From a checkpoint of a small mixture-of-experts model trained on Wikipedia.
Experts: 64 experts in each of 9 layers, 256 SwiGLU neurons an expert, 2 picks a token, a softmax router.
Training: a variant of Muon for the experts, 1289M tokens.
Below are experts of layer 2 (counted from 0) of a mixture-of-experts language model. Rows are named router (the router's row for the expert), down (a neuron's output weights, with its number) and show model dimensions 256-319. Each number is 500 + 25 x the weight over its row's rms, rounded and kept within 0 to 999. Numbers have three digits each.
Before each expert's rows: a language model's description of what the expert responds to. This comes from a sample of Wikipedia text that the model never trained on.

# expert 10
What it handles: Capitalized final nouns of multiword proper names of organizations, places and events, such as Party, Street, Committee, Railroad, Hospital.
router:494522540488474526478516453533484529486463494520503519498473505494490473538543507489461478508459521517510506476529505500471530477453476484513512516518522527496511494562482498495492464515524530
down0:518455494479499466499472557509468494519473549513533489496550520473485510503479477434464475492515434507498520542526479521469529505483574507519521516465482474526516483538483482531518495502508493
down1:486512416495494506469478493500520487519499502479528526512502537531453478507451491466495487514536502513465527482508471442466454521495459510470525500500504519490528439536489486503511526503482482
down2:495524500479519501483507477475531514500497464470458488451486538488503519477413494448533529496460504468487534535554518502468491510449471502471529500494481502505495476510518510518501498488507504
down3:497552470490484503538495453500487442498528483512486502533484497479531500462523482503491529579473516483527524549507516496489513529514546521508495486483507524528476479485511505493486489518507524
down4:511499507506496511523478495478492518477514500474518482477470474502520496490479466471507508473505517502475519550487486501445498522496528480483551473513489523490502492528502536491535496465517514
down5:483517472491484499498523523500467498516493509506520487503512459514518513511570486518488468546503496531503544486499524482510509471500502531533462485460527521547482496506511494515500519533494491
down6:470513510475474510503487504485497475497539499509490488525472499518483497517517462489523498521475476441480438558527501459500524520467582492498483491510500498482478445472522573490500517490496499
down7:516526483420468451507493520525524469472491482487515507493505527466492488497514528485497474511508541493490508483485508492497502523437467484521548502504492519504542535499478499489536515448524464
down8:512565484535500494546496492496519499496465477453514491450528527530507499496515509523485499467488506465491521524477519508513498516496517486491470498480508525498503498524532514524495470524486553
down9:483487475472511445446534508530482531489462492465461495535510538473496485467469480468477489471506511453496515530498532498502504493519499476483513480470472518530506544501455458494476492485473506
down10:508517479507521516535546486540490548481480511514508467502470487483497500507519482489525490526486496519464503491497473452461531497472490494507560503469522475480488541552480516521467488472493501

# expert 8
What it handles: Capitalized words inside titles of films, shows, songs and awards (Love, Best, The), plus row-ending pipes in wiki tables.
router:503521520480501475505552460553489517533519489513524517443477525480538489513541526481483490476485528478496522478506514519493523496538491536509513519495498466503477536522475493508491495507487484
down0:555452518486492445522479511518486521536476498491464507442458467520501505501519494500464427502510489504501481463521521498461518507495522514447491537536547495468496544459529515529479496490497501
down1:523475434497503483548489526474546465509481500487505535504525540473496518487538493464503472494508536480473510493480525483479498517498485504495508541490467513503469493464527512473513552497525463
down2:513546482500517514536494542493494489508469466532567472466497498504530466552503499466448493530494516530517554499505487489496523500499477507466511464526493527489482481526553482487518492504489514
down3:476509525465501534506485523476459497520525509490501484495498524520547517504499498480536534533488496537492532529525490502509533559465498512491493536525478520514474511506561464479463511466487509
down4:505447479512526527475499493528505509528506506503476483533496500481499487489474481461464493491499501500499494481501521497521506495553476488511544474473494510493524485497488509500472494482460524
down5:439519538489509514513485505507485487506550494523464490535479476499497527520494513454443516525491517530502520506519512494493514497522492516492508493467469479526483537494509536487558520462480509
down6:539509541498533477493526466512459517496460463509542505511485496502520489472496472507525505508481518495500481477493510535514496465486464540472513494482510538544457531439516516516528517459521490
down7:459470474532524494530500515470519480515516541514481485523486495528508500494525490505516468468508534502517477483523516478478551491539530505482464512541515501513520504471530537489468529486480480
down8:492527515476499501490506478489484483514491468496485465486500489492483472497542451527447493467492526490544494475489510468515505488533539541496526520486526510524502520549509505504524503470498526
down9:477450548526494516531498480507483519496497487536483503511465456514454477529565451507473531475483509481478528449516501514483546478504470486490492471451539509478526508460553539507511484505489523
down10:505518510451523522510488508504464497488489525533527492461484514480527514509535521496519518523493488521510479508463517493492520500499450490469489465486443516493507492490498499498501506467511478

# expert 25
What it handles: Words and word pieces inside song, album or work titles and odd proper names, such as You, Love, Night, "fall" in Nightfall.
router:495478547509505477484527474571468539514505501533533512456482472520496475478516518509456486505490474505548510509503493538492501480514491514485486499476484492472463533521514497487496507476477519
down0:468493492497483488530519500547513491490476481470501498456542446504445530487532446574452488481482496518501525561479469531503494522457537490497477456488527490526506486494511537485497469534455496
down1:511507475543547494467513507503497484534494516480506474518486475451512501494500492488516512496523533473498462508467473524510527456497494515488502531458502498518518499504506473500482517505517454
down2:532514517504477465515504495470516506506521508512521532509504501453564494505510441497472489523497502512497485503524509504509458528446509475457511537492504512513469496486503505454504471517478490
down3:515511470468522531491481512478519469535494510492497494501463476490482508478475472461483450466516493503475494500510508481503486496489494565517517474494484451484506505536548511499476506453520514
down4:453534474513479487521508517473505488501485493522524526547529509513493531468525543515466451578496491528483504503515464485468519524492487468510484467500534494516518536499490506503497526498470489
down5:490497523496514511500490539504519515489520527511530500491474494539497485529550465498491431473490469548533493508506487487517512502505503462526487500489518547531519519477547474503485486535487509
down6:557510554460554512463530511492518467502521473526480502487504524460456502498517473559542505463523487509480519498513518527554506516505501455490486481495478506483528557491534455495529524494498485
down7:516453539508496475493498516461511513503476533466463489512520474464494535475548504458482502472489452479516497543502505481499503460520511497520527546493501524493546473545500490476504505432496497
down8:550483491477538500474477497514538477457484496548500497474522457475474530433509525505523511501491505489508483463482532470476528485504509489472515517466503485483490485456470475499467493450483500
down9:501499513504523505494495493551516492515494504494529491458562475479524514457507505492467499513516500490513496477516479517552507483490507533481502499527508507454499475521481538522462480477519501
down10:470490529545530508488516510497489517472493473499516490512493489528510505479502483485510500481458472501505479486503482496543523542498483510518523435484473504522504502468523555477509500479473534

# expert 29
What it handles: Short subword pieces inside words, often right after a quote or bracket, such as im in "important", pp, ac in subacuta.
router:516500456502527452527526523487461436482487523492513489494467481471503512490493500547478536535506491447482527511458468509555515535531500504492533476480482478472486524491513509519474496488517480
down0:503484494445525523510530503501499509488516488460484520472520513472511489520499493489530490478485487561524506537471512459546452477490478499538492533467484536494494502512520522438530478508498523
down1:520501451510504511486469532506485481507484474497519507497499476483441479506481521494505452478518493493528507493467494508442495504519502502464529505511529488555518495495542484543487489488509495
down2:501483494475493497484486544483527503501474513504473511524450506496519522490498475459532510477537508504502532536503480530482541519493517514534478491508504500445479516493518471471500514515496506
down3:526469493529515513527509528462544463525522538508482515495441487490464551500510465506530505509478510528495496511530523476493509490491462520479503480539462509527506476530524495484489493483504476
down4:487554513476507542525543471486490503520514491499471511522487512498492483506516512490445482489485489510484508477487478510482518517460523514523513456520439534515504461457503491483505530451461500
down5:486473480530450545491521521521524541516512471475492519481528539519496459500476479486520504503497505495501504477444502514549473510435505506493484491528513521505473521542443518482456464501507510
down6:424473546509520508498490496482490509515498522478485499536496472452504516471499472465488497544486485513550499493493504511539462487441507569498516490498541547481495512470485463516493518503480508
down7:487506496527482488473502495530512511473494467468483532492541479502537476543506493479511484477515491499494455512487502483483477511496458495478478496427505512522482499544488522498475497529534487
down8:510491494510511473523450497488497499513494443487490528538537509510551503481484533566524507440482515492504465512450519507465526538491501510462504480515525498493523547452542464554477550531474466
down9:514492515453529500510505532448510497476498462552526507523513496537511513484508507496496488523513518483474460498476514468473513457526469532545468526502481497521492498486521473512520557513480466
down10:479506455507555536469496520475502517479510488528517494466512494469480533505520458488509564461541491520490489501537479526507454564501501505505494512451516477476449497532470475473483474445513500

# expert 46
What it handles: Second and third digits of four-digit years, especially the 9 and 8 in 19xx and 18xx dates.
router:470513504524543549495503476525471475532522519487478510504495493496518520511525479515469535526557516510506506541509512479492502517535483469510502497518516531499506475523479508498511489540533487
down0:513529529543490520524489433484508483479538467533489526485504452521449517511502524506475501514482515515512490529489512531527508508502539528499521512505466512543539504474517485512488456553526494
down1:497524493510513474486493491529504504516532461510548497505588503521495482520491508453498496502510458498487493493511514479508498523491503492512496499474496496503498497521468491507507500508536504
down2:504519492488465500476509519481468421522467494517513552491490529498489547488496519530575528486517538513510512505481486508462523504475490470493517471493517495509477499511472506508494539475505478
down3:486472502475502532544491469507521469471514494502501462481525446465494490514470451499486548524425477446486515523473515531485545509507459527525492506565525461502508486502486474501482555481496484
down4:529493495480532526513512505522489487520535479509526505474483497483497482453500471437491475469511502517503471478460505480511482500479519480480529486481511490524553450488484480479494515523500523
down5:526514497516482486491500492465474524487462521501506513545499504514551540476489545539471509475529489459507504503501477496525490451506531517535482506517515434533475521512458457485541468466497465
down6:507483490468502493510529515479498510517499498468507470509514476465514495474494473542531514529552545479522511534522534496507547491536527468503463480518524435481492519510492439530517509519493544
down7:502488516520481490526489518517523485496480482520514502488446508502516475516474528502518524521555563498503484511524506512498465497510506493506468510491494509503489490486506525496523495468495474
down8:509524512508475547491588485481470520472469473494488482473479505511513542509484444516495489546475507482515489452478525479493482476498513495442485470489484541525491497486490490529501523499506504
down9:500453533488495502475501519503489451536506493508496500524501502510488496499500519477511435496481482488527518490485540515511498477505512475502523491501472459511513511518504515510506527518494514
down10:504489474467512532499489538515517470530510512535472507504500501493545485498488535454474532488467508475479518489503517488542506482479528492499492495472461521479488476485519481497543486483470520

# expert 22
What it handles: Word pieces inside foreign or unusual proper names and transliterations, such as Koudum, Somogy, Qingshui, and the ing of King or Wing.
router:508468482488503500505520500492478488492529407488518496457531519473497449505533476451505488507498515465483506513496467545478495548497485484508498492486488507514495481463490497481531507483476521
down0:485490514527528508500503495475457505527538552438518514511531502511469547478542550512472479485483484531511471504482490476500525522508500503524501511488489526499452485476543499482508483488548530
down1:527506532549483473467528442489524475535500540456442517501508484512498516449493514535519499508476470525530522524498507533481460499481466524508517504467520458516490510526496473515509480487497512
down2:492499494503528498486504482518475509506452481477476498481440459522520497491529513497523472519506462498539518531493487518514455520519451534436500505504502522475499493472509506489486485493467510
down3:486507474517456513518487511515494520480518469496536500517470513531455561530497455476524505450502418525540502494480477518493491517458490531505471496527531500503526446527527483428452499464492495
down4:503513497496513501508508455502471536500481494527500458544507476486512524536501512489460503514558479462529515472478499501520492516486496456488452505467515477485506518443465543510529474538500489
down5:494530539495477496450471491530507480464517486543496498513515492507491500470517481551501515523487527512493524458504481480488517503494566473498500463487503501504465521507502495514556463482479486
down6:481531461478485491486478501528507524516507493496488552509484504492541518477542533520435518473472491501525533510504529475512506527473546492529480452473485514537491447491515509477485479521512501
down7:512489520456484529461483514473503475489493473488578451504429504530504490457478543478517491485479457516525527556508506460509476467515467502474506521530493518516530491498535492451523513490497527
down8:548483497455532521445500495506496421537485461468506468497536503499519550493464508492473487513512524502475499531531477510493525506483507491501477473463408515446468542504474506533542499502503485
down9:479481503489513500484526536468488541536467505487518554486526480490498488457483516511510485482530523502489486479493520529523494552519527515476527498503487463476483508502499468510510471529478501
down10:494518521511471526456500498456479499514500492513523511497493543495506513518485501541509503513487493481476514493483487479489521483501476481524505519522533525518516482534493485454477493516466519

# expert 24
What it handles: Commas in running prose and tables, especially between city and state or in dates, e.g. Jonestown, Mississippi; November 5, 2013.
router:487494472533515522458481487498503501494490549502529430501494515511542519457467482494502516495490502503511507512488490491527541508506483481550448542484491509516516459515541506511503485483483532
down0:474570509496490490483518484476476476521474489559528496519488479515466505489528506481506529460507530508504462511499512513454522524508510526486507506514499516494475546504512526529549498553523494
down1:513496540484424497486510538474452508487460498529507481493521499510536501481480479496428532520470510544508519509507492531458488497474508453540539483509499453501445505535516505536537456515541501
down2:490491524542515442512438518490509490502527546465501462512524519472512482509504498470506489513454474469495488521504523498485533505541525471538513487514499481515480502516509477501428488459495519
down3:509510499485485532521477506473549509473562498520480479493547506494455562488440511522508505478480492479497505527533465502535508502510523509506546489493486482507515491500479485522551507520509512
down4:491533512478486488482490494499473503557541495468528520501490481493490455465511526561518517503522530503528499495508520489470497494474509494515508482507481436499560484487532481472485524476539514
down5:482497447474470466506523460530510466456537485498480449487509494537451530530491513488509516458493527490527471511440487523470487486483521534525519505516464492511476496486523496498497519536457482
down6:508478508531516558487532488503498479507507471465520514513490523473501508494468519517547462470531497501465478500505475522494497473486510477507497513494501514539500546495528507508532445530480508
down7:504540485446502496483491475488485515486471491552498501517493516496463516504510546498507476504503524502478550540479515464533516488499543522535504495499500514477488488518478511533506492469482497
down8:444469486490470493504513493478496505527520533499527501485487516521511503513487490455479493505517514469417453537450483469521495479460517484463536506486464500488498505493514531464492486492506508
down9:515506506505481512503538547472479505545472463481515497490501530532529513507496547482465488501524505464520512462495526494522502487518480456484457501487534487515486469531511494479452483509500505
down10:476517488492481506477562517496497464466494476506535531500497511518519506503493476517531475525475534480438479474564522505507515518522499533466497507494461502505520533485426479507493514502484514

# expert 57
What it handles: Dollar and rupee signs, plus/minus and LaTeX math symbols, clause-ending commas, and outcome verbs like won, received, settled.
router:477499469503495462501481544541468477526526512513482481522485526532517493493486510453483534486497483550477510526467504466528551534495501531509455504493493488471539504501515519484502515501511492
down0:460532552490473520501524503501483527539493533499527552511505485474546524488521469505499461493498520514493472465458520483502548488454478487487489492466525520492463500485420511451492502512445506
down1:459472506482490477488496488495509457515559509539527512496471491523490541506487503464489505491507560494498498525509543475456511521575481488546506490517469512454541486460457518546477486538506511
down2:444510474478518492566487491468498506459511506475537509499502479511570486515474498501513503494444450492514482491518504475502511495499507503500492517519501487540489507501496500512545536476506513
down3:470501481489492540500514513448492490469502508516476511499489517471538516467488481531511500466532497518532515445508506491499448491514487519461514478494494503477520478509518521474505507515529497
down4:483511489536483442452507461510498511473460508506498490528491492509491508499514562505483496517493503487539475483505484482462505483497512495437489497472510488519541500491528529455542481498485507
down5:490502497447461514483503500499476510539481512478532437517502511486489467529530503478512498510508468474511496471501481493502498488512516518460492471491528499500527510466463466520521479473488522
down6:510525514458469501515508519476448527527508498517507518512526474476492505505534451498514512553486515480486533492510465514487495503494531500518519480490480526546478515463506491513474463517510521
down7:518508517502496494489535505458541490537530499520465488545531496526522466480450464505497545502540474467474473496515506547521532531464516482519495522512517493490473526500503516514493482552570508
down8:505516498466502473473513489464499517503476513438504492503484510484480527477492517514492523471457416464470485465531498485522474535511484505490444450523507497462500504520524506462512506489481515
down9:472491507481506509446484502502526485487527498495514481463524506463497496513495491482507488521512503482519513480495546511489508565510521496507479506441485459499512493481503479539508519491489485
down10:509508508535512530519564470497500525470531461465525449475487525485502469529512495481478523511485510467425509469502485529472484558537482453503448522509503540492508505493478515547527505471483520

# expert 48
What it handles: Prepositions of, in and as after nouns in prose, e.g. Supreme Court of Uganda, one of their, date of birth.
router:508477519503530533490466517485507472499515503474504487470497528558508510526473455470510512497491458478498534501563505542480508515494502525531482529505473500508497473507458512514531510451451446
down0:480511504553487482515522526509461480508468524482500505521451475521505523572523502484504519531514521488509564488489484548509501517445546449499505462496519569496499481483488510514554477529500518
down1:478537482486465475494534499491492493478514506542509505473506484525546499453513468493501466521473477524486488484490521483504555506507470499498496469489532550505526463506533455477462496495499527
down2:525478503487478496521513496487486497485491545541498521489489455492516495513516497495523481434517491496477498539492482468484469481490524528475497448500487515482508505475490505472477491497506496
down3:491514420512507510468518482452550496501512509558488504476534510510530542560528510503471464494480482473475498509520528547516493482503502487520524544526538504521510489512493480487493505508545494
down4:485506471517476501508500477450469473511480505531477491495512502512522529544537472501498460496503507509502470512479526508498488495505505535499531516532520514462457469550521508557455526536544504
down5:530462478543516521509566521474529490505487468491462533504535490480543461521511534496508483506469510512449487484462525519490535475513494479488520495492490472536502477436525517572486455481561508
down6:506536510509523470504538528520499490495521525484489513478507488534487516493544514452447535515521530505495489511505510529473520480499528470477541509503473511514496548500525479515472508533421545
down7:468515536470474511472496503513485526519491472527456504496458473526529525517458503518482517478502526521543488507481489529495464493492513503502492518528497476502505472490473516520523511482465479
down8:505477492506531493512489504531491440519496488522501520476479528530507527488505479524520493531528502510514499459489458493459479529521491544514533516537527466471479476483459496481520527507496488
down9:528558524487483496466495494523491513527506520505491505485503474477527484533527537516487508500519532549470539482553459476493488511530451532510487467457435493485455496488518481466490514467448466
down10:457431497493473510480497523481489513508438556536471510471534522453524503483510491487531519504505526508502506484524488466522534454512507501492484500509514501493441502477496542486535454540546501

# expert 39
What it handles: Individual digits continuing multi-digit numbers in tables and lists, such as years, dates, ranks, ages and results like 1972, 13.16.
router:498533523524488448456512490510489541507493485521529517523489506523472499490534449432513520500526458500530488496511462550551515498489493487484488494527544530496512485465498497526491439526446478
down0:508508508543453469494538509465513478503469569489474510501476498547514507508497520445483504505473508489524491482466509486441517531514484487470444482481561543524484502522479528518484493491470473
down1:451493478469468500533534492501515520442586477508488486455522493490541541532483517502533464524503497513507496529473510544475491502482468499465482463507502485490511501489509521470522495468536472
down2:468495525476491509510504547534519476508440515487493494513445481499501496513469483529495540487474528519512500473548530474465489476509518513518520435527495541509493510492518482531473536499494508
down3:548519544524531519458528485533500494466444499518505526485523484540487523539487490469507504529478482505475493518495499486500506489509507516519548519506541457492489512520471534462472486444496500
down4:504490502493476508500539521485505524495467500540502486538483513517470526479494477545478565478493532505472505501484520513534487553501523473524492471511474527484501482525458536487493531508516454
down5:497476510537490487519529482489488475537480499505521511525476482483468494531481521531499517493482539494470485479528472532500495460496501495523473476543493486541479507485502509503513468470486553
down6:458489496507497490499505539479498441507465489525492493542539463519476547530475527512529453505522504495543483487489485511487509514524508480504467538531500525500505536460575488470526512504511501
down7:577513514505481508497514523529493507516467558488487511533532515527504513472559478538482498522503476518463526517506488485540499508517511493532512487522504508511498524498474476465493510499509531
down8:506547533508510529511470528511466512542501486503465453507556524510507549464512494453480482510539506474484512514513524483480498459500488498532466516473518528508493506536484455510475494455485462
down9:523443535537534537495515452511504510526468513490477486500503499495480484498551516477540452494512549494536445523521512520491476478478448463493484526544434460543516541507479474477496484508504546
down10:537497534469522510481537484499477540599487523507535556500496507486491510523553485511498504524551492475502486503467508489485509524485476482516510525538495523466490477526509458510556515494514506

# expert 63
What it handles: Sports vocabulary in match reports and career tables, such as season, League, team, FC, round, games, and club names.
router:512527506500499548508463492495495510449517489469493523503528488537538475433529533490530485534499536541529478476502522516517472512480502478481558500535490499471512525471506490506530524510458507
down0:514452505531485489534493496498480508516497456451449481516509452500502524496456520509510500509539465472557500527524530488516505489519483493465507497482536531472507550506463465504548497488481514
down1:535496562519497508518501535484486504503455474487498488493509497495556482492493480496499477502520495506581568547503459464465484505476502517486485505483521529471502466547538436480472495495463499
down2:503489499555481509495464518473460548481518518497480455480512504474543483485483500490541523456504536495507456500528492490466494492505517471509488506486472486532518483520561483523481508537493486
down3:523547468466501491473495488495479505501457490453509518503485490456447513494489503471513498520473503510585486544504498527504509501484514456490509483543483524500465542515476520495522527483496469
down4:482497514456577460541489522484549523546519495481515529512492508493498491558511463458498461474509496480484533486514515478474544517486492519483485475507530512544532527516544512477480496482482477
down5:509507514473476501549536521481508513530513442509490541471476475483525515498548527484507507538522501461449480449496519465456529481519515484493492517516489483528480498515488530484462480494466491
down6:510471498530472475544558473517527466532540464503444487502531508494531518505456482478466530511550513507490482451494530535495520513506486499489458522492556518567527494499472524467505517502544487
down7:485540527495495474520490507524498513492472518505488475496481510508519514527495433538481487490518521493463472446485453496502515479555507514502522483470432506475463513526492500477495510485476502
down8:488555480509498525508529423506484496457463501475481495515511542522564508500515511480490514521501475520463474495540475516489476494483520517496500531522511485460519494505489520531491483525483549
down9:506507492530487533454516502530549491515480490489491564477502531538507505479540491513553475484534479462477426519528523476501516502494492518528521501525513493553496534540474457518544529518534481
down10:453524483472499474534475510501516536546488510465555489540493527481522508479493500469491519487524462522445479496487495453498513512543480519522473466475540513528484493519494532512432471493531515

# expert 51
What it handles: Starting pieces of non-English names and particles, such as de, al, ibn, La, San, El, in place and personal names.
router:494463500500495456465553476443515509532487502465491498546490477448498517494492514509474480552550507473495492526483479493485509501509517548557505510506463471530520464529458484495491492481514466
down0:523458453517505500521508526488493520502487507498515512528505444487523507491501506476552492472485535507450457457491490472557508499457484522481520500501420495480479446496453547527526522507521524
down1:510501493546503472469524539500500481505519480502481516508534519542514518560537506549508500515495546528531517547487432496497503486462479521523498491442526455471502476501513481528511503482544499
down2:482511515479500493482473458462512491486478484517491460535481496544514493531480472539508463479497496539469470504522465486486532533560515491540483478499529473563522484489498504510428507541454495
down3:502490493503499461531498481530514487481501504477479507534580478528445484516498489504475503495483484492506527517532546504468506514471480496469497468460508517467519512479492515488540505531436514
down4:542489540530509479501494558485503463494464448482520520486527523529520516489438504514509488480467481545485477478474481508489517448502534517451498477494472541501481544528492532502460504468470511
down5:475487470479494490489513499504524512532490468451455525514488496543507459503484496494456503460511498498501455513479509490509512463510501496483514480491502509510474505510506507468551455499523507
down6:512477484493508555522522553520489472494524466477457516482492473514445496495488473498476481532492446481508483495449472497507445515516496475487457486535505522533492542506463523483513505500509512
down7:497503501505480529487519473509482486496501494489488497512500463454505462495470491521496482501508514460497492448509502484439555555487459514488516499506511510493531485538477499560495496498515488
down8:501456433504567561521508493523496490513563503502512479545503539497497512520488501498438470474522492492481492492519481484503557517432514497528523483491476535504491531497521521451514511468515516
down9:473494478465537449499505498509510484547520516478483530478456495503510514499493471502497535579477476505493523494504513506520524527499533526547477481461493500480502501529476474529534515505510496
down10:476509478481519518511484505450516511488505524537511493498468481497478496513433495498508503550491517511481527459535542508517480475517481551498536517497465494535514504473469485525503488487504496

# expert 5
What it handles: Prepositions right after verbs, nouns or adjectives that require them, such as derived from, devotion to, based on, cautioned against, moved into.
router:507487527473526450481529534504524513487487505527485531515515508475515496507497482506494522518531482481507505503493489527494526540517546460523481533498523478480493491533505516516542510471451534
down0:512513504515463506534523486542533454521488522543464514517537484494495482528451475535497459505483457544489512497525569537525571495456525495534503485477544457495454485492500521503540487466514498
down1:472493500513498476465478444520486458502466510482485504544499475494496495461556455493525528530536501504477507495517501503535470487486498518498521558523525497528469527481451532505497492524562503
down2:537497505465525481472481490518465484524473471529515511495507481514514483514491508543495508488472519558509481553496501473480508531486491486518514496468549488509523459534510476513489454503488483
down3:515500503512529510495533499473488482541501524497500525511521486469516511544518523509463496479527502499509526564494484499488451483504513514519496483477517413489522524493557555470519440498507488
down4:519512483482518481480556478478505467512496470479487548538536487501521509504507474501558556501479484497495478543541464538484482509484530498551531508494479502491482502507538464521516495526498508
down5:494508489494494509531453520486510494488488504458484487513490498500497519493543483484534503507509462487538493511484531506477533522500521495523504478540477499461462490475511513507535512524498455
down6:526504525533495508536508476540480517504453468536496480483456521557539480515538505496482474479442528520508507452525518494526484479509489464470489483459496516510512489448467545513525480479487542
down7:476464517517513513505502520500516495467541551497501445562547497460498493497523465474495487470503511498522515475532521502483501484514490508504483522485568487508466489512506517467483552468490466
down8:488510513478471488506516531488525485477516539456526522448468444500561490514490512481506455491453488532511496465500508490480451535475527469508481507453490528463544501509531467474502467473514489
down9:500511481498530507511519525535534481546516454500524538504487493481504445460502521476536501522511520513504555502500532493530499495498487506486490517469522508511460517513474497503484493485511441
down10:430500469464525524489531531539496526514484492538552512510490501520560495493528518461481472479539516485480514470527557539503491489484469477517465498518536428502498523484552455510476479490487466

# expert 12
What it handles: First names and name pieces starting proper nouns of houses, schools, places and taxa, e.g. Jean, Charles, Belmont, Dimancheville.
router:481491503531499510492546479450525475498467488493503493509543486513468452511522493484503503512542460480486488509512532503478492468502489509533507460481494526515473513427489505509529450511498495
down0:445499517464480446521502540470475482493521486529516533505498514512516498517498463515516497510511481475493553483464517502489453502515471559495519540500521512452477531534511470498548497510475507
down1:504505490450524512499515501512536490466524478538494510496447521516495515473497517547505503529497514491534542530506501482509514487526501452488479513520520526513514498514507510499514485545538507
down2:540519514475528521489527495566483484530484557499485532479458491520469517513491503520516472566515443533475503501492516488467509465476473528528519461520508464500509529478499485491532500508539542
down3:511526546490496526501526531529548471511460498528504466510504530558500479549508484527482479500479492523496506488486523508525483503467560483514506529513459486550526497509471453485460442492463516
down4:582526458526484504508494481503501527487522502503537508503526493496497544492456527502507504511493510518507504508480528498485471493538494525538472503490494550512503555509492504477542512501510504
down5:506463507568492484508491503490524550510413533466540514468483527506555457509505557494514467517532448560517507506488456527500489482467485493502527511472500460486493518535490535489499527524505535
down6:518506478466513476547500502502464481469508479568499509499502522495517485492476519511508535565503539545477522474481541515459490477560512498544500530527490483427495524490465511546534479518518526
down7:497513559508507501476457549488490468474525499475519527519535516498480484477503511459532493526508483520496523517538496522463533524489538481509520494520512536529507553511483447494476525500537492
down8:508520492507483529522481547507521504524494568423467525529475498503521488531495480462487532471485524491508447462518508507501547509486537463494473510503502510498526458530479516487515504502481494
down9:478466479482475523525486480480504491516506506474492480522470501512460492487497525507507508499502516495469497472445533467532523520526547477518493520506480479504525510533510499483476511494466536
down10:499510474487515519552505533480540521510495512517510475479503547539461490507461476511494502541510519502463506502521465511500496471445507463466488481536479481519494473547486516475539503471529469

# expert 31
What it handles: Full stops ending sentences, plus periods in initials, abbreviations and decimals, such as "J. W.", "Mr.", "39.5", and some commas.
router:489529528499537467475493512531501451525480513539499463484533512476481552469463464431494493459499466561495514536480515511451485519499452483530492482487466461539484530494512481507518455495526449
down0:460510557520528538489531472527520516537494501509500525439521539501484468547501544469508488548496524481454511504496515458489508474534521529476532453493495480539503520455488509554494508535497502
down1:506526439483519511505462476512525508459512461492512498494501474495508508497524464437514445508448489482542472534514478529497492505514494512533493497462447495485484512481545523476483515509459529
down2:520528489542488506512492458536515509512503456554501493546501482488494505504562501518446524494487511508553501540525518550512538505493488512477489514524456511511489469479493517484470498492483498
down3:484510451474474505499451501490470516509510513474433542500440553538477481525505459488483524528472470540525503497505497516508519501513517499463493479500504537491522489502527482489469486499486495
down4:479593487493470536472510522504509506545512489453549530474509506502481482494500505534560481523495472486477530532538501553482507494457486513466511482500513498493507451503518509513447503518538515
down5:471539545522507465457488501471529500510465488498476499519500526541463499521480512496468478495488516487456507447502547511503496483485453519508484480479470481508488518531505455517495515547490505
down6:472527557526512458526520463479512497486519460500514486532488492488486507521511545557461508484502531478495512515473524492509498503478498468546461528486507498491483470497535467476503506476486507
down7:486545485453449469490476529527482488489491472501460509494533526495509482526466517477479489497517478478463458477537505518510497499525501492502495505479497482513531493503478463478478492561502477
down8:518480460525457515481524486489524498521539487494491523496535536532521474518505502521481454500535484506479470508464512510485496496470504503505528515524508488498519443557517478513535522483528507
down9:479460455498504528492519471530477479499489535490495491492492477482502506449503504513554482489537531518551496501539518480525483466530468506503494461511517488540503497487550512515470521488510516
down10:490519478526501514442479500496503504453483531550501532528521507497492475471489505474517475490522501502500510485484521479484497507504484510503518522524511503536530483537476496506498489494523523

# expert 14
What it handles: Thai-script byte pieces, and word pieces inside non-English proper names in tables and lists, such as Al-Merrikh, Darul, Corregidora, Olusegun.
router:493479513555503521494553473498491476537513498526485499510512495457513508506532510512481519540518520503459507504499553485510471479495474489477525491515452489483524464529434503491529500485488509
down0:481508553540501496507529494471468552473523511505465497464486458492526525490522516488486485482526508486494505509521548514489509497559486514447544514457548497460488483450494490488462474490481514
down1:470522523549542503467495487508501501471508510500479500550494500497499470483492513489486493474505539525500543472524479479491522498493543485486471471472519511474510469508507513518535524499501499
down2:489509522468528478502516503469494547545513501546506511516518469503506501525537501478478535486496490526521480541490527500508506499473488522450479474521474552533521489533507522527564514450513498
down3:460506500474497546503465488513486459532522530496486479516492505491497469484501506485520421490476470459523520499488495484506470532437464535526516514516500486463477498477502497495494502486536507
down4:506495499544529518497512499474508497528514546496501503493538553496461505466492486504474476487489517529525513497503504486568450482525484516516486516461523515436512527506491466497509538489521533
down5:494473537517507497523525458487477467506472502507515490500497564478492516490557524491518507534455483475561474503490530520487501498508493494498528483503526506512504497490545483543499490475530530
down6:504525491505486475509484504505471508527499476520498468513528508449536534496505542497519514466506461501487495536481505525496519476500476550490488481492506481467471487498554500522509501500440509
down7:534520511507500504519525529520496495507424504490517507492544476481461466473500526508480523502530470529498509489489498502540455478500521506505455506497542505573477521493497505521519508503511463
down8:486498519490506493481487489531514459517557524469486478439551483489498510463464487477505491487467477480528524489539490505486479519461497473514479496496498511531460508511494470504501492522503541
down9:497481492469483487507559467489488480510473510499525525515487502557560478473549487514489472501504496498488508502485474506469544451496524469532493515494526473480498492512525505509450510513523478
down10:536484509503530512492530520494439415461473523476478479502501434487492544488486524504500492473464512491479465482504525457485503480476539484443497483497515498468455528556512502491484484485525468